{
  "n_experts": 64,
  "d_expert": 96,
  "balance_bias": true,
  "router_z_loss": 0.001,
  "lr_router": 0.00187,
  "norm_eps": 1e-06,
  "tie_embeddings": false,
  "optimizer": "adamw",
  "beta2": 0.99,
  "seq_len": 256,
  "steps": 5464,
  "dataset": "wikipedia_en"
}
Below are experts of layer 3 (counted from 0) of a mixture-of-experts language model. Rows are named router (the router's row for the expert), up (a neuron's input weights, with its number), down (a neuron's output weights, with its number) and show model dimensions 0-159. Each number is 200 + 30 x the weight over its row's rms, rounded and kept within 0 to 999.
After each expert's rows: "comes after" lists some tokens at least twice as common just before its tokens as in all text. This comes from a sample of Wikipedia text that the model never trained on. Tokens count by the router's weight.

# expert 26
router,149,242,185,278,234,267,170,258,165,216,262,194,190,191,139,196,206,195,172,216,218,226,209,158,164,195,178,172,167,183,144,155,168,204,205,149,196,191,166,186,193,217,169,202,244,169,222,166,207,184,250,182,190,204,248,187,143,218,183,220,212,148,242,231,245,197,217,218,247,228,177,238,199,171,173,187,157,162,199,232,200,219,186,181,176,208,195,194,219,197,188,232,180,145,228,168,170,180,204,204,197,201,227,221,233,164,187,170,226,198,158,214,227,217,150,213,192,189,207,178,213,184,191,188,238,242,232,180,198,223,186,222,259,165,191,180,158,206,208,168,217,178,258,206,247,261,166,237,215,236,223,183,217,225,193,229,255,150,184,247
up3,233,187,169,206,201,241,185,220,241,202,185,227,203,187,215,224,150,229,240,211,205,230,202,140,227,196,205,155,266,248,197,150,237,208,181,200,162,161,145,229,172,255,235,218,209,208,264,176,152,237,176,232,173,155,189,235,182,197,252,228,195,207,162,232,200,207,213,201,198,154,205,151,221,246,252,199,204,161,180,199,212,245,222,209,199,210,196,134,236,178,235,193,204,194,168,194,176,207,175,216,212,210,182,173,177,196,205,215,170,205,173,214,195,122,158,187,207,256,199,195,189,207,180,147,231,144,233,208,187,170,228,235,196,202,198,148,184,265,200,189,200,215,220,246,228,228,200,241,201,139,189,177,186,177,179,245,130,232,181,173
down3,207,203,170,205,202,251,188,154,217,222,172,217,225,165,192,156,187,206,180,250,164,148,187,150,194,185,147,184,150,214,192,191,147,215,208,238,202,178,190,189,244,202,233,210,189,191,171,200,156,205,206,232,184,196,197,224,224,234,171,221,208,247,160,224,221,176,217,193,136,242,218,190,186,260,194,230,135,205,164,194,169,208,211,239,171,234,216,211,150,223,270,265,145,256,165,180,191,206,215,217,232,189,201,209,157,228,152,211,238,214,142,205,167,204,209,202,207,197,264,201,213,186,188,206,225,199,184,255,203,201,233,261,158,204,179,173,166,206,140,206,146,215,186,207,229,221,221,148,191,278,198,165,197,195,218,153,214,220,181,211
comes after: "\n", ":", ")", " Website", "·", "C"

# expert 29
router,165,225,208,226,255,201,195,253,150,245,256,213,183,159,179,235,189,201,163,240,253,173,199,210,165,162,185,179,170,181,179,168,192,229,212,171,163,172,186,188,149,208,154,193,212,184,234,194,150,219,208,197,240,220,261,220,215,203,180,190,242,187,257,220,221,225,219,233,265,215,212,200,213,102,174,206,178,164,225,185,228,226,231,166,176,249,228,133,233,197,124,173,234,238,185,178,174,180,208,231,233,194,187,211,207,197,205,175,221,233,171,201,177,205,193,273,189,192,255,161,176,160,150,193,199,243,206,186,165,240,202,184,210,195,213,187,225,187,210,152,213,181,228,218,207,271,164,206,205,214,167,186,192,182,207,226,174,187,211,188
up0,209,172,183,243,241,178,227,189,212,173,160,205,224,191,194,158,181,147,210,236,174,215,207,241,215,213,145,220,173,122,177,187,185,250,248,217,147,151,154,185,191,197,222,177,225,173,206,187,193,202,240,181,212,249,241,228,183,207,204,201,169,126,241,261,220,240,248,249,185,176,230,239,159,231,181,194,193,181,197,230,253,233,227,187,161,194,245,189,263,178,189,191,196,186,195,166,214,213,191,173,207,187,175,180,179,145,172,180,174,145,164,183,265,192,252,234,201,222,155,234,185,222,191,183,209,193,217,201,230,204,197,167,220,237,197,200,173,211,159,251,220,194,157,207,218,231,180,146,171,242,170,198,231,138,172,186,204,202,195,189
down0,159,220,273,229,209,202,175,183,153,228,208,200,218,211,183,144,203,157,199,243,169,259,206,166,165,222,215,239,183,178,258,262,187,187,205,214,207,194,195,216,243,196,166,191,189,204,261,188,146,204,193,247,233,229,176,168,256,122,192,195,189,187,221,195,175,191,211,225,198,204,205,159,123,221,193,211,184,260,197,209,208,199,177,194,154,194,207,123,181,191,190,184,202,255,232,208,172,212,180,188,175,249,167,203,210,153,171,196,155,234,153,179,219,224,198,215,216,216,179,148,219,191,165,199,192,222,211,222,168,198,196,196,183,151,248,175,206,186,157,224,147,211,225,258,145,216,183,263,189,181,207,251,205,202,230,201,154,211,204,173
comes after: ",", ".", " and", " that", " one", " where"

# expert 61
router,189,225,176,196,274,285,175,246,181,215,279,171,173,181,202,212,227,244,185,205,234,192,206,158,210,170,213,155,193,188,170,134,197,216,204,171,158,171,224,157,174,200,180,210,244,196,239,217,146,180,263,196,218,235,232,190,166,236,177,231,226,161,199,207,196,163,223,239,242,198,209,226,207,192,160,179,205,161,219,188,212,266,170,141,193,219,176,161,208,195,169,192,233,172,192,200,182,186,164,222,209,142,200,206,225,198,169,197,222,249,167,228,196,161,173,195,161,214,197,173,197,175,208,171,195,207,269,165,142,245,217,213,218,162,196,239,214,220,221,196,203,154,221,214,238,224,195,202,195,221,200,157,168,176,155,206,256,154,226,228
up0,207,191,222,210,183,209,220,213,205,215,164,228,135,164,242,209,174,178,249,198,172,207,202,241,218,248,133,163,172,200,188,169,207,185,212,179,227,206,223,155,178,161,164,217,198,188,233,230,161,186,200,238,192,150,231,196,159,179,198,184,180,181,227,226,173,239,173,186,204,170,139,220,203,164,136,204,247,177,220,174,207,212,253,251,209,206,258,119,170,215,154,201,227,195,205,156,202,211,190,239,272,185,202,205,197,224,128,198,170,168,206,205,171,162,163,221,224,159,235,226,217,184,158,209,165,161,205,247,192,176,191,227,224,162,193,227,264,186,160,146,211,164,203,217,211,192,196,224,147,171,177,185,163,227,197,173,210,186,250,208
down0,152,182,201,212,235,212,199,195,190,150,187,183,204,283,255,187,209,218,138,223,219,220,170,212,219,257,193,191,208,221,211,220,203,173,229,188,141,147,221,251,155,237,171,161,195,217,210,165,172,153,180,239,190,187,202,191,232,211,233,221,194,194,233,178,210,187,173,182,165,232,178,221,163,171,198,179,202,141,240,237,206,116,226,228,183,140,223,196,174,155,239,221,225,204,207,193,172,159,208,178,156,185,184,193,191,240,182,201,154,217,170,231,128,207,192,248,218,165,249,236,198,247,206,163,219,178,167,237,227,158,199,187,205,270,233,227,227,217,150,182,174,194,177,223,200,172,211,233,197,228,212,184,154,209,220,202,192,209,255,200
comes after: " |", "|", ".", "′", "°", ":"

# expert 42
router,181,256,186,215,286,254,157,245,146,239,243,192,197,155,186,213,242,225,184,232,204,222,180,172,180,179,170,208,202,170,147,136,170,256,211,198,194,125,177,189,195,230,181,185,236,164,225,168,177,187,222,196,211,247,243,259,195,211,205,175,230,157,206,210,230,233,226,248,264,190,181,174,230,160,185,151,192,184,190,197,219,212,178,218,184,214,188,183,245,229,197,209,242,190,166,182,202,172,161,218,246,168,202,218,213,171,194,176,221,229,140,243,203,188,151,215,172,197,223,171,202,184,176,119,206,203,198,201,170,241,203,168,223,180,196,228,184,176,189,187,192,168,230,196,249,236,160,223,172,192,202,163,183,182,167,193,232,146,210,192
up3,150,209,153,263,242,279,177,212,240,222,185,178,195,188,166,183,242,222,184,209,202,164,191,139,128,204,177,211,195,211,212,184,182,185,183,215,210,205,167,236,187,175,209,191,209,221,208,176,131,222,207,186,197,224,203,186,188,155,206,193,183,181,216,221,181,164,212,138,178,146,169,203,195,194,187,149,223,190,244,186,182,182,146,191,205,229,167,185,211,226,195,188,231,177,185,197,212,197,196,193,183,240,189,146,226,171,164,181,250,203,167,207,257,220,166,202,167,238,223,226,155,160,206,155,199,226,164,217,219,184,201,194,210,227,228,141,199,188,174,174,315,202,231,121,218,244,203,146,205,215,240,247,229,194,205,224,176,176,225,209
down3,214,199,220,200,104,188,181,186,236,217,193,188,212,212,218,199,221,193,224,221,196,101,192,202,202,237,178,224,259,190,205,164,257,211,251,222,208,197,212,190,190,158,160,262,218,193,208,186,193,163,160,215,175,194,169,156,220,198,224,247,215,223,122,221,178,243,169,200,191,213,163,218,146,213,164,206,177,229,227,216,180,157,119,189,232,162,185,168,165,225,208,295,287,239,214,207,211,216,184,213,174,239,217,196,175,208,185,246,198,235,236,215,228,214,193,211,193,204,191,244,211,208,220,187,195,161,196,194,205,216,182,236,233,215,226,192,187,267,221,219,185,208,190,174,162,210,232,161,216,232,198,214,183,190,208,191,160,224,203,155
comes after: " |", "0", "6", "3", "5", "7"

# expert 31
router,170,206,166,227,242,221,165,220,120,215,245,188,185,205,201,205,232,195,177,200,241,218,180,177,147,193,179,198,182,159,183,179,180,266,177,170,192,171,187,154,185,210,173,163,188,189,208,162,133,158,251,154,208,197,201,218,202,208,149,188,221,209,231,194,195,205,236,245,247,224,197,229,203,161,175,171,144,136,207,215,191,196,228,226,180,231,225,174,230,233,141,182,257,224,195,183,177,175,200,220,247,201,267,231,220,192,175,183,218,270,164,243,135,197,203,232,171,218,244,164,199,191,142,161,218,184,234,211,156,176,184,176,225,201,205,218,170,209,183,167,234,180,198,166,197,230,146,242,183,244,193,179,205,160,188,194,236,186,198,226
up3,223,206,159,218,202,203,208,199,193,176,210,183,215,190,253,223,202,168,170,247,174,242,245,176,166,164,178,227,91,200,184,203,216,165,226,160,229,206,215,179,206,225,197,248,228,208,233,196,219,240,167,181,193,206,213,277,184,255,151,166,211,188,272,199,205,126,215,176,226,255,212,199,184,189,185,179,240,202,239,225,206,205,209,210,221,191,221,168,196,230,187,196,154,190,220,186,190,205,179,248,202,211,203,192,230,181,174,225,189,224,168,189,223,213,221,189,172,218,216,203,226,231,149,208,157,286,187,254,208,223,189,164,258,193,176,246,173,110,225,166,212,225,186,186,210,175,152,214,263,169,217,199,160,204,231,194,229,214,209,201
down3,186,188,163,152,212,190,220,225,178,148,168,186,209,242,198,181,193,169,196,172,248,273,186,246,183,183,204,197,210,204,249,280,182,190,200,189,191,192,268,227,191,123,215,208,186,163,154,246,204,216,167,181,213,229,151,206,273,243,212,182,149,242,214,214,193,204,163,175,191,251,195,206,226,181,217,190,211,240,167,204,230,229,177,226,184,198,207,128,267,177,167,196,220,209,249,189,215,173,214,173,196,206,202,193,182,180,185,248,231,176,205,208,225,245,195,273,171,224,223,184,217,198,169,215,183,212,144,219,221,158,245,214,134,182,187,181,187,217,161,198,235,208,177,214,163,235,194,191,202,266,175,206,188,195,181,143,200,175,208,183
comes after: "s", "ed", " to", " it", "ing", " would"

# expert 23
router,165,213,215,230,262,230,191,230,132,218,217,174,205,137,196,228,210,193,157,197,239,227,223,214,189,154,171,183,160,160,145,179,198,255,162,173,166,136,175,168,194,204,170,178,205,165,234,198,150,170,195,203,186,222,202,219,188,254,184,208,261,200,233,222,249,239,219,214,252,209,184,210,227,134,204,145,216,166,208,217,226,261,182,203,191,232,226,195,228,248,156,212,221,211,179,182,177,219,185,211,205,188,180,228,219,217,181,188,220,236,166,228,164,151,186,224,171,183,233,211,241,187,149,181,203,257,204,182,188,228,193,191,234,181,175,219,148,223,207,208,198,189,247,219,263,232,150,196,156,198,164,176,201,148,159,225,204,157,190,200
up0,208,216,193,195,191,235,165,223,198,183,204,181,211,207,187,219,192,176,212,186,202,196,158,176,219,157,215,150,188,185,177,205,246,222,168,225,180,117,171,154,214,219,232,184,183,218,177,144,185,132,240,181,185,149,205,208,165,211,232,145,167,200,225,254,241,244,174,189,201,164,172,198,169,174,137,163,201,183,207,166,229,265,225,251,214,207,233,222,189,241,214,159,265,134,138,159,180,220,189,248,218,213,192,223,240,201,166,177,224,239,226,260,185,210,213,220,168,216,178,225,211,201,201,193,231,202,212,170,186,200,236,177,216,148,223,244,166,242,236,187,232,168,201,207,260,241,197,196,169,160,169,212,215,219,163,234,181,205,170,204
down0,202,132,164,177,231,220,172,188,199,168,157,196,169,195,189,209,190,213,231,182,177,169,203,155,218,175,211,143,164,217,158,180,145,236,134,198,195,203,200,174,188,165,208,219,227,176,213,211,200,230,218,178,193,224,204,224,171,205,208,216,243,213,213,237,136,177,156,218,183,208,152,215,215,237,187,176,209,189,185,212,190,250,126,219,221,218,150,255,195,211,202,221,192,155,179,176,198,217,259,200,162,153,209,192,208,213,209,254,181,173,229,203,167,188,187,159,176,214,236,194,237,229,178,240,224,183,183,142,217,204,235,137,157,159,186,256,231,178,260,194,222,245,209,179,201,186,258,226,222,195,266,166,234,177,219,181,260,242,221,175
comes after: ",", " is", ".", ")", " was", "),"

# expert 50
router,168,254,171,186,279,272,181,263,166,242,228,145,176,137,179,232,212,208,167,211,217,208,204,167,181,146,183,171,181,154,161,168,186,228,165,212,189,153,191,186,154,212,176,182,227,165,205,210,168,160,218,184,196,231,198,226,185,213,172,176,281,196,235,195,229,207,233,247,228,219,165,219,235,133,156,176,193,188,214,197,183,226,180,171,192,216,184,171,230,207,149,208,250,207,193,194,181,204,201,239,218,176,209,195,257,197,190,159,187,221,171,236,164,184,167,229,171,189,212,167,225,184,151,146,194,233,211,205,179,208,186,203,227,181,232,258,179,201,244,169,220,186,247,203,243,214,144,216,167,214,177,200,160,190,156,213,196,191,206,230
up0,188,230,126,194,231,163,213,198,224,222,172,215,209,176,169,221,216,216,191,248,212,254,191,207,183,212,177,150,210,161,164,195,147,210,218,185,152,175,152,169,156,242,214,165,204,209,160,188,120,219,200,179,211,216,234,246,192,219,206,185,247,215,175,232,192,249,195,185,229,177,181,188,178,180,159,200,181,191,198,209,170,233,197,207,239,255,172,220,222,211,204,145,203,215,193,207,155,126,135,193,227,183,171,155,173,183,188,216,192,183,173,241,200,192,166,184,206,164,166,203,122,258,113,209,186,195,199,220,260,208,131,209,210,210,202,203,228,173,253,204,199,196,167,224,194,192,184,267,226,193,167,236,203,188,207,173,201,226,232,205
down0,180,186,138,212,211,201,217,164,193,216,202,195,205,236,148,188,177,219,212,183,203,217,205,228,209,212,178,201,258,220,196,200,184,199,223,177,127,172,188,281,235,224,255,200,212,196,185,249,231,199,182,274,296,236,212,181,207,226,191,219,187,175,219,233,244,209,229,202,186,229,240,183,177,201,203,230,215,242,173,228,204,197,194,217,251,145,208,216,213,170,188,211,255,208,195,152,258,232,216,227,226,251,212,222,237,207,222,192,213,165,198,179,199,215,220,162,193,190,196,259,137,271,159,202,191,255,217,169,216,194,169,206,243,177,193,190,167,175,259,189,201,190,191,192,256,234,174,135,196,202,223,211,240,189,217,170,151,165,207,208
comes after: " |", " ", "-", "|", ";", " –"

# expert 16
router,192,228,224,206,258,266,109,242,155,217,241,189,206,144,170,239,225,189,185,214,192,234,225,182,202,162,161,212,190,167,181,132,205,226,229,143,127,155,207,187,177,218,165,232,212,165,203,206,173,226,225,222,217,231,204,204,190,194,190,193,197,166,211,200,227,230,210,260,238,216,160,224,197,157,189,190,169,180,202,213,210,225,224,191,171,233,240,167,242,228,190,237,240,211,195,186,160,200,164,222,211,161,214,210,221,205,176,202,229,214,169,255,206,197,177,248,187,210,190,159,188,187,132,132,215,231,245,207,161,221,184,184,227,154,225,209,189,229,196,145,230,150,211,205,257,221,188,221,184,229,187,174,193,192,203,206,231,145,193,248
up3,201,194,206,191,198,210,232,236,205,200,230,216,180,217,187,244,198,127,218,210,212,206,201,202,202,166,137,172,225,176,221,184,245,176,176,154,186,133,171,175,176,232,183,183,192,183,214,256,139,198,181,258,142,207,174,188,204,133,208,242,205,188,197,191,205,164,196,183,212,244,190,182,195,172,176,177,189,193,221,199,163,253,162,178,121,208,197,145,182,218,179,257,209,211,244,158,203,220,225,279,189,248,223,243,192,213,159,237,192,225,220,218,218,178,226,194,228,116,201,186,218,164,201,215,244,188,193,177,210,188,171,169,215,201,110,207,154,252,173,158,197,197,193,185,159,182,211,185,229,226,200,181,174,200,175,171,182,170,166,201
down3,184,179,141,176,276,184,222,231,173,213,193,166,215,187,134,185,230,204,194,225,220,167,203,159,168,229,183,202,214,148,225,220,197,232,229,187,181,222,223,189,263,180,227,219,189,192,136,212,247,193,263,161,240,187,199,163,194,211,177,168,209,178,195,207,248,178,208,197,191,188,207,228,217,179,187,202,260,190,182,193,206,234,211,167,257,214,192,213,134,196,184,165,196,222,156,218,215,231,203,144,221,194,162,176,173,197,215,158,203,156,145,193,188,235,219,199,186,217,209,165,162,244,171,193,152,211,160,180,208,193,165,298,132,232,226,203,220,192,210,205,233,159,213,227,238,227,196,242,201,165,207,214,262,223,167,192,172,231,235,236
comes after: " ", "2", " (", " in", ":", "In"

# expert 54
router,164,226,178,216,260,224,186,226,156,196,215,219,170,161,198,219,224,189,145,208,215,199,229,202,171,188,182,224,202,127,217,178,221,268,192,149,174,198,196,164,116,231,180,186,185,188,198,177,147,200,253,193,230,212,267,203,164,190,201,195,245,208,203,183,238,222,227,266,212,209,204,184,220,159,202,174,201,160,234,204,243,202,208,215,208,266,263,205,225,218,160,182,221,224,197,152,186,210,197,243,209,182,238,249,203,203,146,177,219,230,202,208,162,166,177,249,195,212,241,159,190,195,168,171,194,224,216,245,153,230,166,188,229,181,220,216,188,216,201,171,235,165,223,211,228,209,201,233,214,223,184,151,207,149,179,263,250,164,239,225
up0,173,193,243,214,253,172,191,204,135,218,175,161,180,188,199,199,221,168,180,167,251,207,275,249,172,231,209,194,223,206,207,191,206,227,250,182,187,135,200,193,192,161,219,146,218,190,203,211,232,195,186,191,179,216,210,148,218,190,206,173,161,216,191,225,230,232,214,182,174,187,203,185,227,152,194,179,153,197,242,175,258,175,253,219,228,195,203,195,167,229,213,185,198,209,161,190,233,198,203,193,219,249,276,200,245,177,128,158,194,246,196,170,260,134,187,190,156,216,218,192,228,166,206,177,195,180,199,250,254,190,178,184,197,175,191,185,170,183,179,265,219,211,231,154,231,234,189,174,172,217,247,146,173,246,149,180,201,171,206,191
down0,166,271,181,195,243,193,195,166,240,240,174,190,187,179,202,217,204,231,121,195,192,239,237,205,241,224,147,228,227,235,234,271,207,179,245,148,218,198,206,183,199,198,195,184,198,225,187,142,267,190,191,200,209,230,180,237,197,187,185,212,196,208,226,197,220,175,127,231,202,155,216,182,212,223,215,184,229,188,198,213,200,209,183,138,182,177,240,166,182,188,213,127,166,182,135,155,222,231,173,158,229,198,182,224,195,261,204,193,210,137,234,185,222,212,234,186,217,225,175,182,144,171,189,186,186,233,209,235,185,186,171,217,185,221,166,187,205,196,202,152,277,242,176,235,216,214,219,200,169,177,176,174,225,176,172,202,196,238,170,261
comes after: ",", ".", " However", " that", " said", " it"

# expert 51
router,169,226,176,243,253,227,174,213,174,222,253,175,214,165,184,176,235,211,171,210,251,187,189,165,200,191,186,186,172,202,165,162,184,205,198,168,180,164,169,198,184,213,147,201,222,197,198,193,196,198,265,217,214,171,227,172,179,244,198,220,210,207,255,236,250,244,199,236,204,200,183,190,260,189,138,214,216,132,224,201,210,219,180,174,182,273,213,165,202,202,167,210,234,181,215,186,187,185,222,199,202,199,239,195,212,191,178,172,287,200,114,224,199,168,156,186,184,200,185,199,182,158,183,168,195,272,200,175,192,247,194,230,228,185,202,223,182,216,207,195,221,161,264,194,261,278,215,186,208,188,188,148,214,200,164,246,214,186,207,265
up0,183,212,195,247,199,166,165,216,205,208,164,246,181,198,187,177,218,263,253,195,231,201,197,221,186,184,200,176,198,227,223,194,189,200,207,106,173,173,169,177,178,250,231,236,203,191,232,181,167,179,244,180,206,177,214,264,222,277,171,203,176,192,188,160,279,257,169,225,222,196,172,177,190,146,198,237,197,205,198,153,236,226,183,185,148,220,164,191,214,240,199,214,185,253,252,201,234,145,244,210,211,182,239,216,191,227,137,201,222,182,168,232,183,234,206,214,171,208,262,218,209,226,212,232,172,154,224,180,223,223,203,175,212,215,228,213,171,152,214,185,183,218,161,236,188,211,216,221,246,167,232,174,224,198,241,231,225,251,233,193
down0,226,172,166,192,214,185,216,178,193,205,235,209,175,184,213,190,196,197,227,202,227,264,236,165,205,210,182,155,201,212,161,208,208,192,178,199,180,190,169,235,221,148,199,226,234,205,204,173,186,194,182,173,169,124,135,230,207,217,241,206,194,212,173,215,211,166,184,219,251,176,158,218,228,201,218,220,272,190,222,187,183,187,155,229,250,179,228,204,155,182,206,166,181,186,209,185,242,189,191,177,222,225,203,207,134,177,147,240,269,188,237,204,214,214,160,163,222,128,284,212,249,174,183,182,200,170,212,249,156,212,206,242,208,143,182,191,180,185,205,140,189,247,231,222,191,238,221,169,164,157,248,236,198,152,209,203,225,209,244,229
comes after: " |", "---|---|---|---|", "\n", " is", "==", "==="

# expert 14
router,158,230,223,207,301,253,184,219,189,208,226,179,160,195,144,223,202,211,151,210,187,259,220,201,192,162,174,191,193,168,140,172,185,234,200,171,195,135,159,175,198,200,155,191,217,195,201,207,158,195,230,184,227,212,246,227,157,236,212,187,258,176,230,199,208,195,210,230,229,195,202,185,244,176,146,198,191,176,238,193,196,212,203,190,179,237,197,156,277,201,181,238,228,203,211,153,176,180,198,222,238,175,227,222,232,217,217,169,251,222,144,236,177,185,191,261,151,201,240,180,210,168,186,155,207,236,199,215,140,214,201,211,219,176,243,248,168,200,217,200,200,183,224,212,247,223,186,211,171,199,152,151,159,174,163,214,195,156,184,220
up3,176,229,187,198,211,197,183,210,242,209,214,211,176,183,213,182,238,158,196,191,262,151,193,147,182,230,183,220,256,227,252,204,206,144,201,214,201,167,203,154,183,228,204,225,203,209,226,206,210,163,178,181,218,215,200,240,192,198,160,192,205,164,230,252,209,282,215,241,199,273,200,218,242,190,244,210,204,177,204,202,187,230,176,187,171,252,183,167,178,262,180,225,206,186,203,219,192,182,199,188,240,206,266,229,191,179,210,244,245,185,220,207,221,197,229,222,163,169,193,209,277,117,186,166,221,143,203,187,189,214,235,209,214,174,189,238,198,225,193,245,207,212,256,179,255,242,168,168,190,190,241,192,227,167,174,231,229,237,121,195
down3,163,213,217,214,205,184,209,152,222,202,256,210,189,221,170,165,178,225,165,212,193,233,212,210,248,169,228,197,202,232,195,266,230,223,245,167,224,158,206,214,231,178,182,193,165,209,196,227,239,177,195,206,221,186,216,181,209,218,194,181,241,222,140,231,194,219,130,224,194,176,172,186,208,203,272,205,202,278,190,233,211,229,169,158,246,183,183,199,247,170,190,234,147,216,222,165,209,210,197,176,209,232,200,217,150,257,240,220,278,167,222,238,188,230,185,201,245,198,237,207,184,206,212,165,191,240,232,264,192,155,162,214,187,236,247,214,161,259,204,267,213,229,172,202,219,201,223,195,202,186,230,221,204,159,219,171,145,207,240,231
comes after: "\n", "==", ".", " |", " ==", "==="

# expert 58
router,175,212,195,207,268,242,193,220,142,233,236,188,188,124,189,201,225,210,198,217,208,215,193,171,189,173,197,205,225,202,194,162,203,246,172,154,168,159,183,159,181,190,182,167,234,174,247,218,193,158,215,216,151,221,232,242,182,217,183,223,189,146,232,228,275,211,238,171,234,197,180,212,213,152,183,180,175,139,212,217,193,194,210,200,178,260,196,180,201,224,177,227,249,216,189,192,238,216,165,240,283,210,208,193,231,227,196,200,219,180,170,232,184,214,178,187,148,203,216,166,207,188,194,173,240,259,240,168,158,219,222,224,186,151,171,208,156,183,238,154,217,189,244,147,212,247,175,195,175,179,188,188,162,157,198,233,252,154,219,218
up0,223,175,216,221,233,196,205,231,197,138,165,184,190,193,174,165,184,181,237,248,181,235,283,195,192,135,227,209,181,202,201,174,225,231,208,157,177,190,177,195,194,180,202,220,220,181,175,203,195,199,201,164,156,207,198,146,221,208,215,135,194,150,262,213,202,197,192,232,194,272,180,181,192,164,181,161,199,206,196,193,179,255,229,195,236,248,216,176,174,204,159,131,164,137,127,175,207,211,217,201,188,227,186,156,246,219,226,251,178,239,169,178,218,204,153,173,228,215,189,171,245,263,193,255,226,132,208,197,169,240,214,194,220,199,214,238,222,230,200,187,217,169,191,208,221,182,188,204,196,187,167,194,174,221,186,215,174,281,196,221
down0,187,145,232,161,248,213,206,194,199,195,181,225,220,215,220,196,203,175,211,233,155,220,153,194,163,163,210,245,187,206,231,169,184,178,247,180,228,127,198,248,208,177,167,190,204,169,120,145,233,230,169,207,225,187,219,174,159,175,227,210,265,238,202,237,172,203,230,156,153,256,194,215,200,166,174,172,173,242,229,234,195,214,275,200,241,150,179,209,154,208,185,178,174,241,204,174,237,182,196,163,223,178,134,199,223,184,207,131,181,212,176,210,207,209,176,203,192,236,191,218,184,154,179,228,217,201,261,210,165,211,226,189,151,214,215,173,232,172,226,187,195,224,195,180,167,233,203,253,238,254,180,214,231,208,233,188,187,173,209,224
comes after: "\n", " was", " He", " he", " his", " who"

# expert 4
router,174,244,218,205,277,236,136,230,152,203,223,167,198,181,136,216,212,220,184,230,206,225,191,163,226,179,130,173,202,179,164,150,179,246,172,182,155,176,161,143,180,238,160,209,209,172,195,206,185,174,257,176,200,193,236,213,202,252,191,160,242,166,205,232,221,222,205,236,214,213,161,188,219,148,131,185,186,175,177,210,206,216,175,155,191,260,204,162,235,193,195,211,229,213,207,193,172,142,179,207,229,169,195,237,228,197,193,220,238,224,142,253,191,225,159,244,154,205,224,161,210,211,159,134,177,243,221,195,172,237,220,207,213,194,185,203,202,179,216,164,206,171,214,181,231,221,179,223,185,184,213,172,200,185,178,188,236,176,167,242
up3,208,201,176,195,210,206,209,241,161,235,214,164,192,203,221,203,210,186,241,250,183,203,165,190,191,183,186,207,195,206,197,216,189,145,246,170,189,149,140,220,136,191,169,134,156,145,165,197,186,146,194,157,195,241,196,237,195,208,254,126,248,189,225,247,188,160,244,230,215,242,203,201,204,228,203,252,198,196,193,180,215,209,234,163,175,210,195,206,231,192,221,213,187,176,195,197,281,215,200,198,220,239,184,205,192,175,245,203,198,201,165,197,199,201,201,208,244,214,199,266,177,197,168,264,196,259,193,253,245,95,174,216,164,184,214,252,233,202,206,197,251,186,217,212,191,182,222,242,186,225,181,222,212,192,161,194,181,183,185,237
down3,191,203,200,183,227,220,219,162,153,197,193,192,197,214,143,234,208,169,179,206,163,195,223,188,208,214,174,188,212,261,257,174,209,225,213,181,165,234,232,202,213,186,237,261,203,207,186,209,190,172,248,262,273,248,194,227,234,191,193,198,163,174,237,219,237,118,224,191,178,202,182,209,140,210,194,192,242,167,212,268,249,157,241,233,206,232,254,260,175,186,202,203,236,216,138,176,194,232,192,168,161,184,170,179,212,172,224,195,210,185,208,177,182,258,269,162,217,189,157,243,228,235,216,196,220,200,183,143,184,191,174,170,210,160,167,214,217,250,207,186,205,196,201,176,189,236,161,192,202,202,196,198,228,210,224,233,132,234,184,201
comes after: " ", "–", "1", " (", ":", " in"

# expert 43
router,177,253,204,218,264,260,172,233,179,210,256,162,205,173,190,260,204,231,161,192,222,259,193,168,203,160,156,213,159,163,148,160,205,217,210,166,172,158,160,169,169,224,134,185,227,192,207,224,175,179,214,196,218,202,206,192,170,247,175,173,234,151,226,215,230,206,212,220,254,172,176,191,245,156,175,194,212,146,186,204,219,228,214,152,179,210,199,169,250,198,165,243,242,206,211,201,181,211,183,210,197,192,210,190,231,213,156,191,201,242,142,218,130,221,194,232,176,202,233,161,211,195,164,145,194,222,245,187,163,233,201,151,203,208,218,230,194,215,197,190,188,167,221,222,244,213,164,232,167,185,202,160,139,151,159,204,192,181,193,222
up0,182,222,229,201,220,221,219,190,214,246,137,223,229,214,238,174,190,177,165,206,193,179,189,142,244,182,106,236,159,145,197,185,227,215,218,167,193,183,191,165,212,174,189,197,241,236,237,201,171,199,215,167,177,223,174,181,240,206,235,124,198,215,234,219,227,213,177,224,177,216,234,193,180,174,169,170,238,163,212,238,206,196,244,223,183,213,207,220,189,245,192,203,201,160,184,151,217,226,190,205,223,148,147,235,143,193,277,179,157,216,252,167,229,222,235,180,246,190,213,176,173,203,233,200,175,237,216,189,244,206,165,211,179,158,184,187,222,215,161,103,194,191,202,243,208,220,177,192,209,162,216,172,164,235,203,196,167,189,156,207
down0,249,213,169,169,194,218,198,219,212,169,185,193,226,207,193,231,218,171,171,202,206,179,188,236,261,223,190,190,207,272,201,247,212,207,163,228,203,152,232,171,192,183,155,147,228,172,207,182,229,191,239,182,161,205,171,177,197,236,218,211,201,164,240,210,166,280,231,148,160,252,209,200,189,202,198,231,208,159,139,173,166,163,199,206,268,195,174,282,217,168,209,200,263,196,219,173,191,193,165,245,235,211,175,185,159,270,209,198,190,156,205,125,194,179,212,180,237,212,213,213,229,175,208,226,180,187,190,196,175,212,204,184,222,154,210,232,183,195,181,228,189,199,189,195,213,141,252,214,150,201,233,217,251,148,193,253,209,216,230,191
comes after: " |", " the", "\n", ")", ";", ":"